config.toml
experts_per_token = 4
moe_layers = [1, 3, 5, 7, 9, 11]
n_empty_slots = 8
balance_loss = 0.00456
router_noise = 0.1
init_std_router = 0.00939
dataset = "wikipedia_en"
Below are experts of layer 9 (counted from 0) of a mixture-of-experts language model. Rows are named router (the router's row for the expert), up (a neuron's input weights, with its number), down (a neuron's output weights, with its number) and show model dimensions 336-447. Each number is 500 + 25 x the weight over its row's rms, rounded and kept within 0 to 999. Numbers have three digits each.
After each expert's rows: a language model's description of what the expert responds to; "mostly gets" lists some tokens that are sent to it at least half of the time. This comes from a sample of Wikipedia text that the model never trained on.

# expert 11
router:520528515490497578507485519449491480502487527548470555513519500540540579552476488523489453519525515520544484506528490550472464504491449495543526494548486452483477489443506470487535479480483500485516535480483533488484518487473482440491481454530504497503498485519503512509543516521514493505492494525499514496482499510509506488502494471467
up0:538535500510473474495504500469553485534496542510507508509527509498528491490522507517526457518446443505531503457540526488487497497467485473502509527499455479499517476534515494528498520458488504455501499501507464436498507506468489512503501505498501482526472499471487478507509494507494516488466530528472479475478528499480502523461510519479
down0:494519506515471492487486501497497483509486531476508486501507489489493490565489491484507473544459463520498524448511500467493491479511492498475521499488507476496513509513489511542513466504480481495489471505514469507540513489530481511495485465466465512498511498476474484535508508457517524471500532517491484489492512520507487492457563490489
up1:462522473476475464509451489542479487498534545474500514532530482506461466511468485537475510516526481527520493487484441501472500522474518520473485478477492480526535511508502501521505511498524481514482501521497497469534496465503498467494473519551523503493482490471545546487522517547523496476509512563490476548461468503518514497471464524492
down1:524460529518532537483513473492473484527479471492473565503501499513510542437520506481505557517460540503506526521525501516474524504511481510503492508479536505467482487540463500508516519535538514479525502529472483473518467487513518507479469454493456490486486512488533528481508565539505524507460507516521495446473512502501491516485530539521
up2:506524508515457484504533497487498491496517542502462523510466486532530466484510509499507474510480494461503494499504488529536515524452483502483486477517522484470507448530510453475503512484548520521511550502491507527546512493525512529508473492564486502513527531521479518519518502515485501529522494512471503541492521527527500470541459518480
down2:522498517496501473502497515514444477472494499526544454468462488522482502477512494523517497504552542525502519504473487534460490520540486521518511477517544460494460510510529535529496511464445513501539452508505511556519527495538471509527509511517476494480455527521494507525469492527477509537522518539479534484518500487478489526457486466534
up3:506538511524518480514490498521495497468451498476504530509498519519460475540454502473500478466473561509453476475531512499476507519482527482520474463509541499523464474472475501488480516510478513511538495452534506487463482508524499513521514442467479465492499489476471482523510520458482488524479458534489454529518489464491484488483484469504
down3:491528481529502498506484513459529477522504536502497491501515533536531557463502474500509501505511491522517504500526495500491541496501497501582504470468508519473490514490492534480518536488505494477494505485543492520514496473514489504489497523522495528497473523518484490504529522510497493522468509512514524516412497514454471497534496541521
It responds to: Sports and entertainment vocabulary such as football, game, film, television, debut, season, including word endings within sports stat sentences.
mostly gets: "football ", "television ", "debut ", "games ", "Championship ", "music "

# expert 1
router:499454511503495463474485527505512548501482466507542534495539479478505499480481506489541519520518494467493498516484511523487487501474498493492489491528521503510577505490492519509558479511514477478520541525488502492523486521529552507513499487497563496541540503488489450500465475482525492520517540502511483497467497510523485527517499471494
up8:508511520543508501507479489494480489518491488482497488504539490520545506516503498503521465505536497493527470512481523463503446494492433500468478461499472538506514486557512535513538493522461461520489560528513527480490497493509476488487531533501485489502511535524565506471467502508534509509517498462491531486539503490563475489528462504487
down8:472517480539506489527537482434489497519475519489466487537485517488530490505443528489471505527483510518526502507517476480530540506495484481499486507493502536487481503477508468496510521496486525505509468514523483482534497523463518499453489549539528461502459444534501518504463515477500499485546506500479462490493466487492480491504500476492
up9:495521480491505509484517454494488488526496494524486495469518484500533559540524501480526486521493481458505526516478495508511554489471493533539488520515490509534477522512493516474522500477514456461485492496446475476501472515513485477485458497516494527467498493482491533446449483493509475522492499496492514509470460469566520502522478545496
down9:510493504509550473510521517507509496446445522463525475475522501511485516521527487546466507491520476457514510495485465495508489508471532508521496519483466488478487499519538509488493480506479490484514498505473517503489510485499549490530494491480478479504494479463460493515500553497487539473503495509515479459479542527506496547511532521491
up10:484501507481522532524485516507478497499483478467488487472431515507492481494490517513528526500511490501515513512518514517490499460491517499492497480529452466477511528487550473546502437540475510539483520536491524522460436486542477556512516496459514517476492485552486486483439502478508479476536523496449516531443469503487503505546529498491
down10:540508482518523501503506464502539487495499505468457531522497542494526493538491503465502493501504535508502561485484461476505507519536488497525509504468518505500491553482485492504525521481464484465497506464530491491475517498539549438461485478528484466492485501537563476460504486471526525474499517516481496498484534518523479486471517488449
up11:503501497452471532404521507460520462494513489489512519552516502530499485493495494490535516503529493502474507499492471500533495549473503448481519466504532491549518477501448509513496487498470479511496490459496459507493485505522536518502475534547486476486513512488471497531501497523565543492473494481486528507479457560510467543513514492465
down11:535485503503490505503491433477478548494504481477474482508464511528499511461508495494501509562537470475535486468498489507499483505472487529493476489517525519522525527529486491525457505520481502470484516471454500542470453520499524505508508505476514450477527555516516508474534515504480480479567473511492536489508462504475523495496473503482
It responds to: First pieces of proper names, mostly personal names and team names, in sports tables and lists, such as Mart, Philli, Wal(trip), Gav(in).
mostly gets: "Mart", "Philli", "Clif", "Rob", "Riv", "Hap"

# expert 33
router:515512481512526504543501492501472467516485490461515551472501484505506496475525479492518470482471493527516490485513466483472485535522504455526470476508531490505510447527491484524499514501489517469491465506512536507520497495517488488491454500529477506481518550501502548527450506487480540534461514483478541588494504513491520489517470522516
up0:535513481513506499495496527514511541534489469556451514521516476435512494522493542470545508547489479484537551491497515508521493482462484492531507476484460499514561474521508463498499496477490491491492510547526509511490478490487495506497471550509481533512460514503509504487503566466513527487522535505460505513480510462462442481494495502482
down0:567533478484509516486478525454493498466523485489519506458507506494503502491541530509490514516488468488485458482491521480542505464497505486490521534501508496495507542504553524484506489508513528472500505450473477485464509487510497542535490497544490500550512484490501513458508504511472469485532486488487531526506506528499486532467529489497
up1:505471457465476473497539526531519469474464521469481544477515474509484487511481480508514545537498469513513486477458512501504486513483491489536518485507488498490518510480517523526521506475427497468487510490493491529535512503531519515532502566509504447528467537539499499523500476458457479484480472498483519464463464522511505510531472501482
down1:521460476490495502535469495473526532523459492523476474527508444496481509524510543480498482496500488517482508492474506536482486493493540500484523480472512520490457445506488546432493503539534519523521528523501528511515539508533509487500481519494512521538530508487514524469488457495503501524513510525499499518493534499532503520504532474488
up2:450500494547499489501481517489490537485492502520507559488500477542517531546447521491568483500491506499530486503497484498486458499499473518475475483526512460458531482561553465484515537506476478473531529521515486477481515493514492547510494488517497523514514493496525463452464525481506527453527456450506534481469530487517519479510519463520
down2:580510503478473498501486542515489461482447502503490456495489484509504495480499491497486506507520477492496511475487446536495492461536492443456497465512587511445526501480477499503486513483517496541480475484461519514540463565504508436504490480501478466482523479485512461468505489543494495470486481464505483463565501510526527524511498471512
up3:477470459458547513484484509511505469483517488509501441480497513488492496528509529520521467503474487538471498497526521544486481514515516506474487479535457545483477476520516514522506508464512533501559486502506447491491496514526464505494470519533502513501506504465501487447475551484533491471481510474491511479483516491514497494513492471453
down3:494509491497481479500447472483545511531488468512475468513518513471478493488494497517470513504551507557502498457502459494474480470501473514461493501513500509541494477515495483478493495500531528469469506530495502516475470540490525487510507472537552480520475469504514520506527505523513521487488488478479506500468515511478541510526510493515
It responds to: Pipe separators and dash or semicolon placeholders inside number-heavy statistics tables, plus accented letters like ă, ł, ș.
mostly gets: "—; ", "ă", "ο", "doc", "ł", "ț"

# expert 50
router:536526481454532494537546457458474469489494493515479467455461526521516489501465511529490509509491506521558491500532507526515489500503501550502510506543417506465481469447538505509495510477510491514497491515485531499484484513461484460460494481492508527520496503499495507504530483515523516480512522433478520477527470501517529484498581477496
up0:517537526484501490545525492484477466492487523459484497532503491490537516445507531532519491533506476507499444513558504533483541528488479538510511518557482513523499512500474499469547475512515508466502429488526535500504504530534480493496485479519517514490504503489496518542471457524460493485538456494510483475494485488516458477531549494470
down0:513489523502467508500493494496494508534525504521514528508496495467527475536513435556480471518538524467497472488466457538540498510502543532505492506524477471491478493482471534484551506526530515517482526485503453540496499515519514518534497474506455509481504460442502448532517519553503460456489405537491430503491506521479487529480498516535
up1:497504515501487534513507557486482479499507496509527506489449465548496522488507503469489474532502485508528506501516519498448478515506487494534496507489500512488512567506547472554478475501500468528500510485524466512536502484504505502500493537532514490462484535481497511457506495489432497513505501454487497499510506497470510513485465562533
down1:513517463512545464517507497509506484494519515494486519507480469493502511465470505490487513519494491536479513559570498499482524484491524520497493515486480474478489488494534492447531533475544495477517517518442486510488480497563490514527509527499507538474520567496497497505549475523497499526566532542526511523486479505510476465524514485459
up2:528492455499573482521510522494528486488538564504496504494491514552460459493487518506543508483477492465521504531447537499501510512491510494546512506492517469559550487511503493488445517494471470493508497509485542467501451527476497504468466523498499523489499546481513513514480524506493520480516474564540487481498455511485518509471557483478
down2:500531527477504511538484493485504482485541495524521486459446515501478498462478468474502487455442503529525510458502538477514514551478547488517513482520483540484443510538508489493494501485493505467499467503477520476485539496447507533535530503531521483465469484484486523541547510497432486552540540531506557505504520502496477520474501532519
up3:463528505526550495471505483497471487511506494508469517499499527515477511488514499498507513506489519493486474542484480499484488489533519500513480501510516488489498515509505510511510429506508515475494519502537512507474539528512505517458525503431496534527506500531532546538503527485492502519502446511511463542514480488515445528535484497441
down3:548487480466512483468506469511482511485518487538462523507543510477486488534532502444506490468488504523526532506459499528512491526505517549505481458470512489504480509478482491519500485507486469496519544536473478548512525503475544504483531533453489472520492505501508528475474491480467485515527559483483544465527522496502438472487498488518
It responds to: Common head nouns after the or a, often followed by of or in, such as end, number, part, station, village.
mostly gets: "number ", "station ", "role ", "part ", "village ", "List "

# expert 37
router:522518541506523527472551507468454498519515532520459506524476515412482540551497506510511469529536562519533477458501505561490530495486497472521499512519472489471477496476480510521498510507513502484479546485539491472511490511486517468471452481523483503489479528505485517518537462526524487481510484477478496475512498532492477477476515492469
up0:505475505477448493480498492522490493532511501489478480451497496504495479521499504531515495522499502537505507511475499513541525522492536529500477477520490501468496516507506490502495495516492501476441428503510465509516497483527486514521453485502535519490542538465477501492485472484510512520527515475476527463499463495531536493506510536487
down0:517514451544479535511523496501480512459454511506470509526518499524491479468505467501506458527486536470494493508523492472490457479494512500507489460531474502492554503495483494511523458529492483559486501536499495506474510498481458517491506487469492507539521500482453503491520497480509525523490485478461488573506509496491514495518473501528
up1:500516501497492474518528509484469473506512497532508485474482493530526497558508478453542541482501490500511538473524510485525510493505532489495507505531499538524513503504471515479519528504457476468479505533531475528493472498514501509506531492482485508491486536496537499482491483481501506485532484479513553484519497507473486472450533504533
down1:508487492516473513512498501539558459471492506513487533517505521502515473500549477471489511516522513495510518449509494466486530489501500505457495541485483516545538442478508471540461503548506493496532492508448515500443499520515482542455538545479474463510521481465501523501489482487531508565512500551462487483528511508493509534523500531482
up2:485522515467496534494503481500491458477542495490546479490539518477541479526494511471497493481517505469507476503468522473516530508496478517490513494437465483486527507504494501501519511533502522520501505476502506522505487535524475499516505491492545501511522502447460518488527457498515552490509546497477463524520478502571493486504515506485
down2:431504500483524519494491525558521459514492537496523504457491499508494507493500456441479494441523506476480512458483485467451504502465472496537502499492498470502493491515480486490514531502560540533488491482496496495468524495475524518540537499481520515469493512478460474470491512511537542517502507448509489470487513476504470527475489488477
up3:463521436502461493514473516555538507477475526502525488465526493536510496540513506494496523498482481530475525490530476501487483532512516496478486494456494516494513535508479507472568467482490503504506492535509462487528524487513520475502495514515483476481507506523481457494502521497494503493514473496488569531525518498488494477470516494498
down3:503475544501539467505530487488454496445462479493499457474536505500534533537492456490509521449491507477495518500455510507514465474521491519493466438557490472520504491492487477514494473503477482515551517518486465530462557512484512500462519499531512471507486535465504501519477462480491483512495461455452508481485513506483527500474483453511
It responds to: Subject pronouns and the last piece of subject names just before the verb in biographies, such as He, She, It, Kelly, Brav(o).
mostly gets: "He ", "She ", "she ", "he ", "It ", "shire "

# expert 31
router:472506472520518509473553533538464499508517452494513521503524448483471481477485478527511520579504484524523492495482502504488525469457512523525536463489480506519556535529449504497517550517482464495459534494464526489502516521550514530484503544440544469505472510470524447502436502507487504489487468527516516476472493481516493505501480529439
up8:515501515455477525548509483467525499509549459501529484507490501482510493495479513479513509461489516537497475509496447501507475498477539514549468496492526516480488476518503477419438512516507494501560491501501520520499475478480463496514507522484488448497563539477520519478481516466531481518491419501507495488535505505488494499498472466495
down8:481473533498502532476489490490497506475526546454483445496515500503460485463494469448510562511521510488456478516484508516497505494451503520462505489509511498462521498494458487526533499537494486515500499497497509462536508480492486486525506477498498517487517462468490465523535478530531469499495487468532500456494414514501461513523516495505
up9:512492467505534503481475518509518533503538527523512524462503477513511513513497509480467451469518504495543516504551499484533490521510509468485507522502477516454500420470479528512556552475528523523452517511467541556486505484471481503493509518500494481496537465498534492492534499502559545538494484512523466521515441519427546534523498476502
down9:516546493483504434452462485503541500471505494457515458494472515519494486507515488502516535501504475514498528525480529528474509497492491504496525495485457506472525489483514516453463492489455541479494486457480482477524524463474500486484479499493483512451491505473518503515509484497473474463513507461499440492453514517483506465505438532525
up10:490484510466527485486486483531485523478465523512481487510493483541485485491512515524505516481481477551517504508462511543479505509505526523524498502544507498537482534507510494470490528510532511493537496525522508462508511522495503509505480508513510564535516473515468497513468513528496501522504496476487514498522475478516562512447499515468
down10:503511520467564501427475503505506524509463520492525491465507496503486539521515529465516483499537480506467527495487507494468472493485509523481507498503489484471502466523503508515534452530489462503483525493493451505455540496509499484522488492532499512504496514539522513572519503535513457522491527489461493491528459517494508485536493457538
up11:487485505498483515520518476497518486523460525543513522499512504467443473515539483503516472513509518503527527463502465525490547492485506510515466510476460516501512509516459506521508500513481481489480504525490503525484509537479458515516499486544532458536501512451489526464472536465478447530515490487505496496486475505490478509519466534495
down11:482503510471506493480508479465506520459550480442480492527515441503487474493503515472478516499481463478463498519471527496486483511506485464510487481454503509474447471510478503523485499463483512476513504462509519497510527491452523482491517507512484548468481502468495506522485524541490493456538509491467507480513517508543534506479456494465
It responds to: First three digits of four-digit years in dates, tables and sports season lists, such as 199(4), 200(8), 202(1).
mostly gets: "201", "199", "198", "196", "195", "197"

# expert 36
router:524503547508494483465503464527479510512502535520518517489507474539530464469572505499482491525493466501521489541544482495502532508466473510518472498516523503511554508501482500469486551504481506495511483494538481510486525502480466425518497513524508505537498515502449451525513481529530517518463461505495513495502496512490443505517527516482
up0:467464475480512521479459450483485513492536524499507455509462540534505502514508487507523486526503481486520522512515508494529509530523510468535523500473486480479472511490518518506537478500518497553460474480482516466496482487527494473476474493478499524511465507461532453466484549505494500506472526533499496495532508461438492480465470470509
down0:485490537532486522542485481522500458451515530439489506502518492496489508463521494482500456500505518446493504464474482498508496504472522473506483453450564460519536492478524509513467479502474514512571485534527466511527478487503459474497487516515494500520494488488500534521503479495503477514508488489524559487489437503550532475503443514531
up1:487538474515483501494484498493509485484475482479485488514485450523523504521520502486459477514452512481455473515506527506490521500523516480508508484474454483506490492471505531509512486456492504504507505458492492469483520503495511464524490507466506460482499545490489518475500517468500488495486484508549473502520524490495485516500466519505
down1:554493493513492479517492519449513494514510510469486529504462473459474526509513488514513546478510521522526451487504488488472511507505521497475516511464487533539495519503474512520447451501483479501503497493534498459502481490527494511493472521492538486496524526512470524486508520500508531500463479547474508490500464474458498488450512512496
up2:497533523562506497518506509476500484513442502466498463450465510464511445496511486472499501520471482489439507539566533498486524511516467530580493475512513465541496548481467523501520479494520467532490512438493499512514541500496478481516451502519500476521487501441491449521506477508512446537501501497498523481526508451523504517514474506490
down2:494457496498498521451504511530477500534493479539521454515508514463475520502517503491512511504493496516540440535517528503512502488510510524515517547461498500536493463573521481478489513475531498466487495499540490527509486495468461451491512491483493521521458507502437507464486537501526502490528474497508513483513526499477484467512494515517
up3:513489516464479493528522490505445487466542517490501549510528494496522519539475503541490528483476506459514453508489554489533454537515512504539495519541522521494475544470540463516515504440488484471504499516543523510472503493473521466556498538533549536462547499488517503518488487513546533475485517517505515485495533480491512507500486535493
down3:502561522513448488484496514459517476494505517502509501476514467464499530467494480486459454540528501527457536453477500515505454486497480481495495514485559494473539503512482481495499455464495481500449519528500506455463492532490488534446483453486527487514506504529485460459469512512465466487516523507459473518516477527500444517529503458496
It responds to: Wiki heading markers == and === before section titles like Club career, table pipe cells, and final tokens of infobox values.
mostly gets: "==", "|", "== ", "===", ").", "\"."

# expert 60
router:465512507488442470494484486504526493509497466517497496516501500520481485473516517535536488481496489491516471479489476470471525502460512510484480493488465499478450459485486552499531501499501490490522514462473506501491502499505484490510522511496481506529456492489486521530512513467475488548471447470530530492547548519474494504535565475557
up0:488486473482504523511467514486514497438502495481488524509496531498512535498490479507470517475517486505485471496513532539476534469473493513481482511511496417478488504476478548498502500506501516487518492523470511528485503484506496492528513459482506478547500498513502453513515496511500475496451498534512492526510488502493455497488523515485
down0:499515511523515508547527497492530486508527507516534481516479537494483488526479501516487494486535530506488521515509526525559514510503510484468531467502518499479441496486471477477445519478514492565526513493510511483518487526502531453509508506501512454488486477501494461483516478479474522480545466481484536482489496478504509459467504519527
up1:515513507488475506460466532495503491501505501493525518456500526481521517503497540493521505524507518519503477489508471495485450503507512489473492487515503501490503467473508498502508527506516455508470576486497538530499491440518484526535527493492543460483481506534509493507475460450497526533491489515521502455473487449486486488546490526452
down1:488484511524477493487473516524468490463507471458523506449468480485481498483486520489476501471482522529486519476449511495480497476501525486497512454499434508534482509530515501502523524500501502502498493490541503461505498475519453496486496456486472508469537516487517509532528513481493469464487480470539493546514535505509501545512521467509
up2:521491484510467467524469463546523500524500490507580507477513502501515502519489494477495501508507527515530515511465538502506555499480534471528519478526476459524544502489499482520495498465495479469474497502505497528509504520560517495510517506504494492540495547514468513476492499483455487510461484517498527509513458449536485487474530462505
down2:496501510523512450466470476499480454488546491462484498489516505520528472514471500521491475509516507502517493435530496493510515521519472500552475555516495495478467544538491512510474524489523494514512509503494505505542525487469504504506520504506484503514498485513521559491522485500494489499524470452506500511469520563486508507558488518492
up3:528467495519490449464541468502495495464486484502539524483517511539502541527490493510493493458529501513506444488528487492507546481507512472462475507501519528479520549496472532530520529478448493437510495455521513484487491438552495512533499536509554533476501481506529465498502510438511504490497509508499485486530539496503512501505480502511
down3:497497514498425458488456499530493495514494514512541467518501518489515474528479519484544463493495439543512521460526485497508501488482495478515481515494492490497443508481491486508515490450516490508505526535503507543445521505492478537484536476510523497521470477515489524494468434514474455500487484437489510454497488519503503518495512504508
It responds to: Uppercase letter pieces inside acronyms and codes, e.g. AR, SA, KFCE, MTRA, plus sentence-initial The in technical texts.
mostly gets: "AR", "SA", "BC", "MA", "CH", "SE"

# expert 29
router:476468493513508494519462500538507514490482513472520480513503520499499509455489516521494518490496495479493480512470485468481545505477507497496525488479500524505513515531525498510495541507484517507539480519532531521472512493559490459491502512492510524497483526431515460493464547484470525464521511462493498447515490469474469496485478550542
up0:513534475493512479562474501482455508470511503471498480480464484496486516536528484475539512470417506515504484485557534506512491483519483491509527479477481544516443489529508481521541518459515500493509457459507519447502508478494521450498498522523471527455527540516546532515522505465451428472483530535485508540507440476541511488511514474501
down0:528478488509548528525542486482549517486468450478548514536494478475482519516529519457521495514517486497501486506490455517508488490501514482527504517539489494524518490503481502521508475517512483527510513444473504488512506526456510518524489483536496519495511528462474503503456477508512489501454500478529485483520509493488445514539520504534
up1:501490548517497493480495504507483499498452501499510509481494504459529542490489510514479490518552491515492507519479456563531458488505504455488453450479494500471530469493513475521504486506492464473491492501469522513500466481473525501506539509533511466496491563486508506519510510498509491519519494506527543521515472552502484498506500530510
down1:490523508496503463472503512523489507540481494472493513490519473544493507488477515508509515446512503524466488486527541511561507537476500501493516497502481512488489507487457471475482498498504480564473560525502597505513531498544517473506475456486515511499502523493513500508497550510551540490497448456519531511483485511475539499494503536501
up2:464524501516490523507509502485451472484499467538539491481492490510477474473471523501493507518502550496508475507506428454503478498498541527479525528505517477508496482521527498443514474504544481502549493451508495514546490483509475503468499562568520474562500502525489472481497478505461496505476545505502521458522525489462534510497546517504
down2:520472499507457489472507515500473478497477498498484501489516485502509477499514510485508460507470510484536504555511458549505491534490533519481519443536476450492562442492502487519504485484519503551479534517477499493446514490498481505477496503533488493525476523497514511491516478479493506460483487490498494509520522505436499547513475483483
up3:528510507485451495516461484518495525500523476534506495496509513480501527495508507505452476454542479560485527510480473498486489534495480514533524505494453494550483496556481473483524481503480527466466528477507485506497523440477484488499472505505537541487495533514524526512470495490492486434520497507514476512526483514507511491485489491486
down3:492482510429504527501515521514499500483519479510509472509457494528506552534483511500529465479479478495469491526508496484504480514511525537517460531481493513489489470486493531551513516490539497505486442525511450510477514496486517491476466514517483508551476486436523502487509511471561500455481471483438480519514474436483499509532472508541
It responds to: First pieces of compound or split words and year digits in lists and citations, such as short-lived, 194 8, and Inter.
mostly gets: "high", "century", "inter", "Inter", "sup", "north"

# expert 44
router:519508504473530558508544510443517467513503528524507544491526472454477547565486500498476471503511512502511520484478485566464476497472502465522533524541487461495489503454488499482484525515527516479481533487519515497494517511480516452505503498503498451545507460498518510468504470485510498514517496478514488503495475508501549468495520476520
up0:498495502493545519491502516529490522545490473471495472495504506458455429493523539493517509480499503528522465480510518475505546467462518527563501470562513520507489484522514542537496538486517488518492535491484500484479478498500485465508491481483543489519500492491444505504493501472455493512540504498512470500485501489469493497530513471459
down0:494479478465527487491510507512495495528508439523481510497498487505490491483512468566527507476500502496496533499436514504503484490559535517513462484502482500534479458529513476512528492451469525488564521518474478516521478531527492547522551514561499492510487462488470502518475488485415510484496529469490523515517476451504483550475492480524
up1:462518517540485477487496460524454509453499496513485548511543489513534525469511477489496482491491501496478536520485490503520499488504481510503510520482485506488482499537468481515546522488454519485535541504508469457497481479500474472495488486520505553508511498488534509473502480479590497527522516521540486467515465498522483501523475532480
down1:505497547463476544537511506522491465520515521478463525477498515490487499494529536508489492517483496515506485506499496517511490509513480515509486558538451490515486456485491444465493460521533486484499483495463515493490499485509472479467480463467501535525505498529446487550483478517493469488519501464530527546447506466514533503469515488490
up2:491478432486526490516530445458484492501561539517497490469474496488514503559534498516470540497484461496496504542492545496530508505587525471493539490501496531457461512486500499455471529537492484476475464557518511476492483489519563503486476485477463517508488482472527541510519506525515501510492529486486518515532482456530494452489481473526
down2:516521512480488534477497477508530521515489513488485528490507478499483486499507487467540505481455496474514465499509501474536514516522537487476533467527451533534458496479533482489478487523525505476481527556479494544519495543517477526519472501513473489477493504465495488494508511493487493454456491489515504483470486503484485511511491476565
up3:483514518486472422496511469513483498472484507500507492520482481504492530516541562496534541470499540479499492505434485510509505498522495489525498515503471519500419528475461530466476519511505493462538505472497487509526461506526492477515457481524543499464519487497513550505495521469484479495536498453515521499513466547450528501508470488474
down3:519492462535529498554502517470499507503511510518522475482496520502513494492508506542474509469504513472547461470504477507499484483489514502512534452488551473516507521519514454512529500445498511499484541516484492512497509496487501501500502489481483471491527482491494487502512524530499501541514521489494523513485498514497497494478528482498
It responds to: Final pieces of personal names, mostly surnames in sports rosters and tables before a pipe, such as -ov, -ido, Jones, Roy.
mostly gets: "ov ", "Jones ", "Williams ", "ev ", "ou ", "aya "

# expert 9
router:482482526519509476493477495535484520491493500491508515521490513529488475457510510512479454484493476474488491521484503491509536498503487502472482529491534514488569506536535504507475545498476486518506478480526495513446481477501504526506540499500494543512508436474534473481494542507492511496506520494485533490503478502495489509511469517506
up0:495476470528451531477506497512508504510486469462506518465516505491471502511548517502467523486469493512457525511497530499497520511541465537488543523529485522493493518521455521521506498468518495498492504487534484498459515508528503453522461541473477457466484502506522489494540456490517497512515503512482527478520525478459486491479484497508
down0:527532535495503522505489527479554505479512516526536522481517531491433557505525487511477532523487499473473529529523488507501492556472516463518445484490483477512495457517534504460519486532512542503491521536527491484485466486480499485505492493500508532473516500537464499502517471523494504493513493498484548546498511457514511492513514510519
up1:459500483531483526440538527505481562458483519496520521501535504492519500480473483505500491507510508532518479542482478485502533470475498506478475550490499473499477542508520488497470466505511465509481510525511448488593538493504485506507466503512489500497468472487469534508530492543483498508482524502514501498506496507449504462529485517513
down1:515461510472480529507512474486456498557507511484494525452541521506543439499438531480507548511506477505513530481502534508535499489475459510488471483493486486533539568447499512506512494492493492528494520456492492505479512516479486503529493458492521492499494506450546482486488469481545492502477522532500547527511527492505526525517514470519
up2:491500495478492502476481518473499495481511507488518468504522490452479464475525514501490508546473507511521502509498538534407477539512487530513533485430490515477469510499524508501485505469552552496554515486491535465473443510521465546500503513535498484497494471524478498509555510503465522488555485491529503521482485497510460443494498505495
down2:460493508485514529501465522512525496510483495502481512521481480497525549522496484516520502516498547467493528522489510504450482490537498448526520486544480532493570483475515515472526485497496499537487479524481515496509496509502473518488513502495444433511498504458498431494543530477521507528470493486488532513499493510502481524545497473536
up3:448506510495484504441492513534499476532497515466524512499485527536516503488466504463496491473515461498554536518479490489512498460468502497476533484509461502479501512489521491475446494496509487520500489520518529455531497516541507469486471563539495506445558462501507515494452491502536510533512522494507501510505500440482461544492540511504
down3:477555482509507525523483493497498556511474531511513463487515466503518474504469564506476460500480516496480527473524494526508487461513490490531523484527518463477502513503520500492521514462520485485478503484517497540523467502504515464505497471521583516514486467520504557500508487524509476510462471530468493505469511515493505501502547480486
It responds to: Capitalized word starts inside titles of songs, albums, films and works, usually after a quote mark, e.g. Fire, Love, Comes.
mostly gets: "show", "Advent", "Fire", "Love", "sound", "Son"

# expert 40
router:501511514467531540487532503486482474515530499504464536533478496490478485548531517508474482522507541478533493497525481507499509514479478477484558528507493494483480498441519545494503519465494470491450506503514462507517490484495538467505489493502468474485491476529455529496554490525474496523521509450477518526498544534503525487511538487518
up0:503467421498469488507506468526535453510487519475552545493513518526541509488515474535502473489514509502510531493533495499499474514457526510508505507467501512469534517448532509491490506492473454511477535487495441550493500538501546498503544499468502533524500499524469498524511468492468518499491528471477500480465529501509493517478514525494
down0:515480485498494537481509540483531512528482502500470477488473523480499529522466509489502531500507490567495511500520512479485461497514485464492512503476495503497529520515497539508543518500524520498505489516558542486497515503525470504490476460516496512494557496519475553462484511531501506490492452524488478496448441471535522500516456486493
up1:485480515467493523470460470489499492491528548530487487478459512472525502519439533476496502502446449484513559490534542510524523480536462471491509514467497503524508471481471467489522513508532441469482456498502502507484500481427472492467544495489467540515478477474471498502477524508480510495515487484496507497489523506512446539526537482467
down1:502541525455504503527471496510480464475528487489518466472498522503470470539479474501535503527496507494468461483526460486513507481488517462487524478507509540494446529500508512513530500543453508468544457488458546531507440456505500493468530480500456499483533480475478529478512488473518482493510522486518445485533488486463469479524508466503
up2:494539501460487568466472523489516507531501526484520556479499499500523462550523485539497519530530494487493459527534486550525531531520494475522518494524511520514448497487515544513508484543519455501500485466488477487473483503518478486543524501499488530514533521498505413517474483504464491509523424496515486520525480499512507497471506510515
down2:512440539489489507483512499496487496422516505468496534469464516498482466487478494497541486502468507474518490487480538499461517451529488486507519509493530488510489519489488527507477461443493511498502516486520466503500538512509462558464527499537510455490502463541526537520540538466500518508459504463492489481496523523537537499514453495528
up3:508519531533535524531517472465490536511519487502511498553512476474500511452495517530452464451502454527493531530497533454517513464559485473508542478515485502451542516512538484488494527451484461489460484520485514505491487538484500477534529467478488489517535463472510482515548498475505535504481529513456521532497442485458466479475481473501
down3:465494507489510516542511509506483488526460503476506478502494476513510485490498439476492533458531493530490530462506447503525492502491491495522498439490485495526542504506449494464487500519502499480480492543465503540524492507459530494522503527518473497464552496487481486534533549534484531502506522522554530507498436537474487539508510513509
It responds to: Given names and him/she, often after by or a verb, as in John, Robert, Jim Henson, tells Ralph.
mostly gets: "him ", "John ", "Robert ", "David ", "William ", "Richard "